Experts of a small language model: 10 layers, a variant of Adam for the experts.
Below are experts of layer 2 (counted from 0) of a mixture-of-experts language model. Rows are named router (the router's row for the expert), gate (a neuron's input weights, with its number), up (a neuron's input weights, with its number), down (a neuron's output weights, with its number) and show model dimensions 384-511. Each number is 128 + 24 x the weight over its row's rms, rounded and kept within 0 to 255.
After each expert's rows: a language model's description of what the expert responds to. This comes from a sample of Wikipedia text that the model never trained on.

# expert 14
router [187 102 119 137 138 127  98 119 107 112 158 107 138 115 142 142 106 143 146 134 153 112 102 154 135 108 165 129 180 134 144 142 102 125  96 154 143 167  94 149 160 120 131  73 114 141 170 133  98 149 184 140  63 114 159 141 160 123 141  81 136 160 145 170  80 128  93 169 104 149 118 166 151 139 139 180 159 108 109 140 187 140 135 119 105 147 164 146 126 150 119  98 131 130 123 100 147  93 139 149 129 105 105 157 119 137 157 113 118 115 128 118 106 152 143 130 109 120 124 126 143 163 148 113 133 104 119 129]
gate0 [137 134 108 150 116 133 140 130 156 131 116 133 113 179 118 162 173  95 145  84 136 151 121  76 116 118 142 106 124 166 135 150 115 152 114 152 102  98  90 197 145 152 203 130 148 140 107 142 127 149  85 124 115 124 161 143 133 115 145  92 112 126 129 147 142 161 130 113 104 120 155 116 134 128 113 115 135  93 141 137 158 118 130 129 114 146 148 130  97  94 113 125 119 145  99 163 134  97 148  69 117 147 144 178 142 151 101 114 141  95 111  98 157 111 133 123 125  87 152 152 114 127 156 133 123 115 111 110]
up0 [114 126 160  97 102 148 149 121 123 137 152 137 118  51 134 139 128 110 119 123  98  98 121 176 185 150  92 187 123 119 110  92 167 103 201 100 121 144 125  82 143 121 104 138 147 116 152 118 139 110 120 107 124 123 131 137 121  96 104 152 144 133 110  99 114 124 123 112 125 109 101 145 140 134 123 117 127 159 129 113 113 145 182 139 136  92 122 111 107 135 127 119  97 116 146 113  81 138 139 150  92 122  68  98 125 125 117 161 107 134 126 166 107 125 163 145 164 145 142 137 127  96  82 138 135 151 126 140]
down0 [155 141 125 150 121 103 107 127 108 133 129 130 160 109 119 140 174 136 130 110 161 170 130 147  93 124 107 153 145 133  89 137 153 167 166 135  99 137 123 129 119 114 154 121 112 139 115 141 120 165 160 122 101 108 145 167 106  86  92 112 124 104 125 118 130 131  97  96 118 158 106 113 109 136 116 120  96 127 169 121 117 159 123 135 138 138 127 153 147 121 111 119 111 112 125 166  90 186 140 155 144 108 123  72 169 171  98  98 137 151 113 111 119 106  83 145 128 131 140 133 176 173 127 155 160 124 147 137]
What it handles: Digits inside geographic coordinates between degree, minute and second marks, such as 42°49′44″, plus ISBN digits and other numbers.

# expert 10
router [115 151 131 126 167 126 146 140 154 152 102 144 102 114 126  82 150 161 100 132 107  95 144 133 167 112 111 137 150 118 133  83 132 102 115 181 130 132 139 130 153 135 109 152 113 141  73 182 156 122 125 116 136 166  99 154 115 121 125 108  74  92 110  98 134  81 137  74 118 138 109 107  84  92 145 148 148 111  97 146 165  81 109 113 119 160 140 133 132 131 100 123 114 115 137 112 128 146 108 113 141 143 148 121 120 135 129 148  89 117  88 157 165 106  97 132 158 121 108 122 158 152 115  94 142 125 137 117]
gate0 [105 113 105 128 123 151 135 148 131 156 138  99 124  97 188 127 126  87 131 130 149 114 103 141 118 153 113 142 147 128 127 109 101 115 107  83 113 122 140 115 129 105 111 139  97  97 135 153 163 135 137 118 130 108 110 121  98 132 161  93 156 110 143 127 100 154  66 142 185 150 107 131 100 136 139 149 148 157 156 119 110 119 118 143 132 129  98  85 154 146 168 133 113 115 132  82 109 125 142 131 134  99  85 108 187 104 163 160 145  95 152 114 114 134 119 153  79 127 140 106 123  75 166 163 156 109 129 116]
up0 [ 97 175 158 123 149 127 170 127  79 128  95 121 154 108 136 110 104 157 118 150 162 117 107 137 151  92 120 156 178  95 119 143 176 172 121 138 130 145  73 126 163 128 146 168 116 120 177 152  86 111 137 114 119 118 121 129 129 147  99  87  92 174  83 148 142 139 116 143 132 116 124 106  90  68 175 128 114 128 103 157 151 143  93 146 112 128 122 117 172  99 156 148 138 108 129 158 137 139 143 143 164 112 135 106 138 180 137 149 138 121 120 148 131 161 138 122 145 129 112 110 162 107 163  92 149 111 106 157]
down0 [101 134 151 135 142 111 115  95 156 154 100 123 101 156 105 155 115 145 111 102 148 163  99  80 140 108 134 117  95 120 152 116 126 151 142 129 111 159 128  73 117 122  86 125 116 112 181 162 111 103 148 127 148 125 117 126 174 139  82 137 101 167 163 123 137 147 126 116  89 124  98 129 126 132 109 144 102 129 128 156 157 125 126 129 121 105 154 147 125  98  82  74 160 115 130 155  97 114 119 114 161 116 163 149 156 129 128  77 109 136 134 101 107 171 110 129 147 116 114 142 104  90 146 165 143 144  96 108]
What it handles: Pipes that open a table row after a heading, plus syllable pieces in Spanish, Italian or Polish names, and of in Council of.

# expert 23
router [136 139 115 130  94 119 149 144  88 154 155 101 150 102 124 173 116 120 112 138 120 146 110 124 120 130 120 127 124 138 128 104 152 107 112 127 113 116 132 154 133 143 120 143 101 119 155 116  91 128 148 140 136 134 145 106 133 143 123 107 138 157 147 138 113 195 136 167 154 147 137  87 139 114 141 135 128 182 139 105 102 118 127 112 172 119 162 170 157  67 166 105 119 101 142  93 113 106  93 200 112 142 108  65 144 129 153 128 137 110 133 102 106 158 127 149 162 139 118 129  98 149 158 143 121 107 138 114]
gate0 [132 106 109 130 118  89  98  93 121 120 112 168 113 146  90 130 158 107  83  99 140 132 145 126 119 183 156 147 129 129  92 135 106 112  84  87 113 110 137  86 120 112 136 138 160 147 107  96 120 130 100 113 144 169 102 104 136 109 116 121 166 140 105 148 165  99 103 142  96 156  88 145 128 155 141  78 118  93  87 146 125 153 111 123 129 140 142 151 105 189 118 142 129 146 125 198 129 149 114  74 159 116 131 143 147 125  99 121 149 100 143 109 143 121 113 107 149 102 150 165 145 100 116 163 158 121 108 101]
up0 [111  85 122 123 129 163 175 148 139 135 139 156 134 132 119 107 105 119 141 122 114 123 121 118 142 116  87 136 109 126 113 171  98 152 195 152 105 148 115 120 164 124 138 127 120 119 119 135 111 146 121 146 123 121 141 149  72 126 121  76 119 120 134 106 132  85 143 118 114 102 203 158  95 104 157 117 184 106 109  98 135 133 154  91 116  84 127  85 154 147 106  95 162 109 134 104 143 111 126 134 128 168 106 145 103 144 123 146 139 131 149 126  94  82 137 154 123 135 126 115 130 101 125 100 127 175 183 134]
down0 [160  93 134 143 111 119 182 148 135  95 166 132 148 157 157 120 133 137 126 120 104 105 130 144 140  99 131 130 107 123 133 131 132 117 166 115 114 100 104 124 132 143 130 162  78 153  92 184 107 131 140 153  82 103 130 168  78 101 146 133  73 148 109 112 129 135  97 100  77 121 132 133  92  94 145 107 167 138 161 151 105 152 167 164 113  98 118 104 151 117  83 122 134 121 104 128 126  97 129 189 141 150 143 156 144 131 105 122 111 147 118 129  95 134 127 157 144 112  83 139 121 115  96 101 142 168 174 165]
What it handles: Verbs, modals and articles in technical or mathematical prose, such as is, are, could, would, to, a, set, and LaTeX pieces like leq.

# expert 3
router [111 103 157 158 137 148 102 117 148 163 115 121 109 122 117  97 121 134 165 168 125 146 157 142 148 152 175 134  93 123 160 140 140 123 117 143 144 181 118 123 134 101 122  81 155 130 151 122 119  88 104 133  91 114 115 132 158  97 130 129 122 140  97 145 131 131 102 160 112 127 114 127 153 117 140 101 125 104 146 119 156 115 114 160 162 150  84 124 128 141 154 110 116  91 117 101 175 106 132 122 120  76 129 117 155 138 126 115 158 159 124 157 135 107 135 126 112 118 150 155 111 123  92 137 120 155 132 163]
gate0 [181 156 103 168 102 134 130 143  84 101 150 133 108 149 113 144 138 138 118 112 181 131 120  81 144 120 120  85 134 103 112 151 116 113 139 141 118 132 114  97 117 117 145  87 150 126 126 148 155 136 133 105 130 124 122 113 126 147 114 134 155 134  84 124 137 118 155  88 126 145 154 119 161 110 148 137 120 101 170 136 145 148 150 149 104 167 178 120 107 121 102 176 140 140 178 146 135 144 162 136 112 135 125 116 170 124  54 128 107 110 120 125 173 112 169  95 110 147 123 157  92 106 150 150 169 138 139 107]
up0 [100 137 135 142 115 146 100 108 122 115 164 139 115 148 143 165 133 160 103 108 164 121 159  99 138 126 144 146 108 111 127 142 150  74 170 151 128 126 119 107 133  88 129 138 119 139 124 177 126  74 100 155  91 112 177 155 116 137 121 127 160 146 133 125 126 136 114 135 168 118 141 128 102  91 146 185 157 140 143 122  98 139 130 123 132 161 158 125 103 123 127 125 162 131 155 140 150 105 150 138  88 134 140 169 100 165  62 147 167 142 110 129 158 143 160 139 132 103 130 140 129  91 124 128 147 166 159 122]
down0 [101 109 158 131 181 153 144 103 135 165 123 120 124 126 138 152 178 133 140 133 157 147 191 120 170 108 122 128 110 157 122 160 123 133 155 141 107  97 146 111 159 115 111 138  88 156 110 117  91 105 137 104 110 156 107 115 129 135 144 100 131 137 130  93  90 146 126 127 159  67 155 146 100 144 131 162 159 131 189 131 111 143 117 104 154 115 108 143 110 142 136 141 150 127 120  76 114  99 123 117 153 140  89 133  89 146 129 160 169 140  95 120 110 149 114 139 126 105 123 147 129 101 110 107 162 147 108 144]
What it handles: Determiners, possessives and ordinals before a noun, such as the, his, their, one, other, first, second.

# expert 16
router [115  89  77 124 126 113 131 106 116 104 141 130 123 158 120 133 171 132 141  80 168 127 151 123 153 119 126 126 134 121 151 147 147 156 141 139 144 127 100 131 126  84 131 125 108 115 103 121 140 141 149 162 123 154  98 184 134  81 142  93 183 164  99 135 104 145 139 103 149 132 150  98 133 125 106 147 155 116 111 153 164 127 125 143 158  98 133 121 113  68  97 134 130 126 126 174 142 174 127 111 158 131 151 148 153 117 109 106 148 146 151  85 159 117 154 103 123 174 117 134 151 132 146 163 144 149 112 132]
gate0 [126 124 107 185 124 134 126 145 145 140  95 121 120  98 137 146 185 146 102  97  96 154 111 143 135  96 131 145 151 152  86  93 123  73 141  98 135 141 165 170 147 162 154 119 115 114 153 148 115 173 124 137 113 109 108 102 125 129 158 109 179 118 111 120 142 125 100 114 112 136 149  94 130 156 147 128 136  94 151 102  52 101  89 125 122 120 183 114 112 158 141 172 123 132 156 137 145 139 142 141 140 107 127 146 137 135 147  75 101 143 134 115 174 128 137 133 141 125 113 167 107 118  62  99 148 122 156 116]
up0 [ 72 152 156 105 133 128 103  94 116 102 126 195 121 103 150 128  87 113 123 167 119 113 140 107 116 105 142  98  93 142 126 185 115 113 139 145 151 125 117  90 118 178 118 126 108 147 131  66 121 127 119 107 131 162 134 121 143  94 123 158 104 134 160 132 132  97 161 104 131 105  90 157 125  92 137 131 118  96  96 128 147 197 155 147 160 166 105 108  95 111 140 151 109 129 101 135 105 142 181 124 122 122 126 154  80 151 111 126 153 115 115 115 166 114 157 128 148 178 134 140 161 137 103 132 106 166 167 123]
down0 [118 118 167 119 120  98 140 144 139 136 134 134  96 116 147 120 120 145 124 128 121 126 115 123 117 117 122 127 122 141 118 160 114 145 133 149 126  77 179 131 124 137 109 142 105 120 117 106 132 141 144  71 141  95  89 164  79 123 129  55 119 106 111 121 131 142 148 131 114 102 125 139 156 113 102 171 147 141  66 156 122 138 132 124 131 140 139 162 172 171 109 117 113 117 161 110 112 132 149 156 100 120 143 102 123 184 131 112 132 147 149 128 109 100 166 166 154 146 164  93 142 172 106 122 121 117  96 114]
What it handles: Line breaks and prepositions in list-style infobox fields and prose, such as Added to NRHP, changed name to, served by.

# expert 1
router [134 119  99 160 148  96 120 156  89 177 126 126 155  96  73 145  89 152  85 122  87 145 118 121 156 101 103 150 138 139 113 111 147 106 119 148 156 117 142 117 103 189 116 106 121 111 118  95 175 125 122 156 138  85 136 140 132 104 127 106  91 146 110 159  98 149 175 147 100 177 148 108 118 114 136 149 143 122 104 127 149 144 185 140 115 138 104 141 131 140 126 151  98 167 147  87 164 161 112 152 125 106  98 122 170 221 142 104 136 134 112 145 162 130  86 101 160 131 127 125 114 119 128 115 159 132 148 140]
gate0 [120 116 122 110  99 107 146 131 157 112 174 147 150 132 126 139 132 127 160 114 138 110 139 122 111 124 132 143 126 116 125 171 124 108 126 117 115 144 118  96 140 115 113 126 113 169  91 113 126 167 130 106 141 153 139 117 137 134 154 125 134 137 127 136 141 128 137 135 143 147 132 143 141 149 136 146 121 115 115 152 130 139 139  84 147 160 123  81 169 106 175 174 101 159 174 151 165 100 110 144 144 162 135 128 105 101 149 135 139 137  95 110 159 150 161 138 148 151 113 144 108 149 171 171  92 108 118 106]
up0 [103 133 148 123 156 140 183 104 154 171 117 179 136 114  98 128 120 102 108 118 140  80 152  95 134  82 121 161 127 149 132 120 129 153 140 134 134 116 139  86 130 110 132 125 127 170 102 140 144 147 153 105 124 119 138 100 131 122 136 132 112  94 117 155 135 157 137 145  85 103 110 141  71 111 106  98 113 148 117  76 123 115 153 140 107 130 146  69 134 140 138 130 137 112 137 119 131 115 157 116  98 153 136  55 127 119 105  92  99 109 131 131 156 126 146 136 140 128 103 147 147 148  81 171  90 108 129 133]
down0 [148 132 114 139  91 112 109 139 157 150 143 133 134 146 127 150  98 119 134  97 136 122 110 163 112 111 139 129  93 142 162 160 122 131 129 155 137 119 142 143 163 120  85 135 164 129  89 154 162  83 162 111  99 123 169 164 167 126 143 131 108 127  95 169 123 103 101 113 124 155 169 120 149 130 142 164 109  90 166 123 127  89 161 119 124 159  63 106 175 107 149 136  82 193  95 152 141 144 131 163 167 119 133 116 113  90 131  90 118 125  89 160 152 120 181 122 105 205 170 133 123 114 147 114 134 124  79 133]
What it handles: Words in species and genus stubs, especially by in described by, plus Description headers, genus, species, and extinct-marker daggers.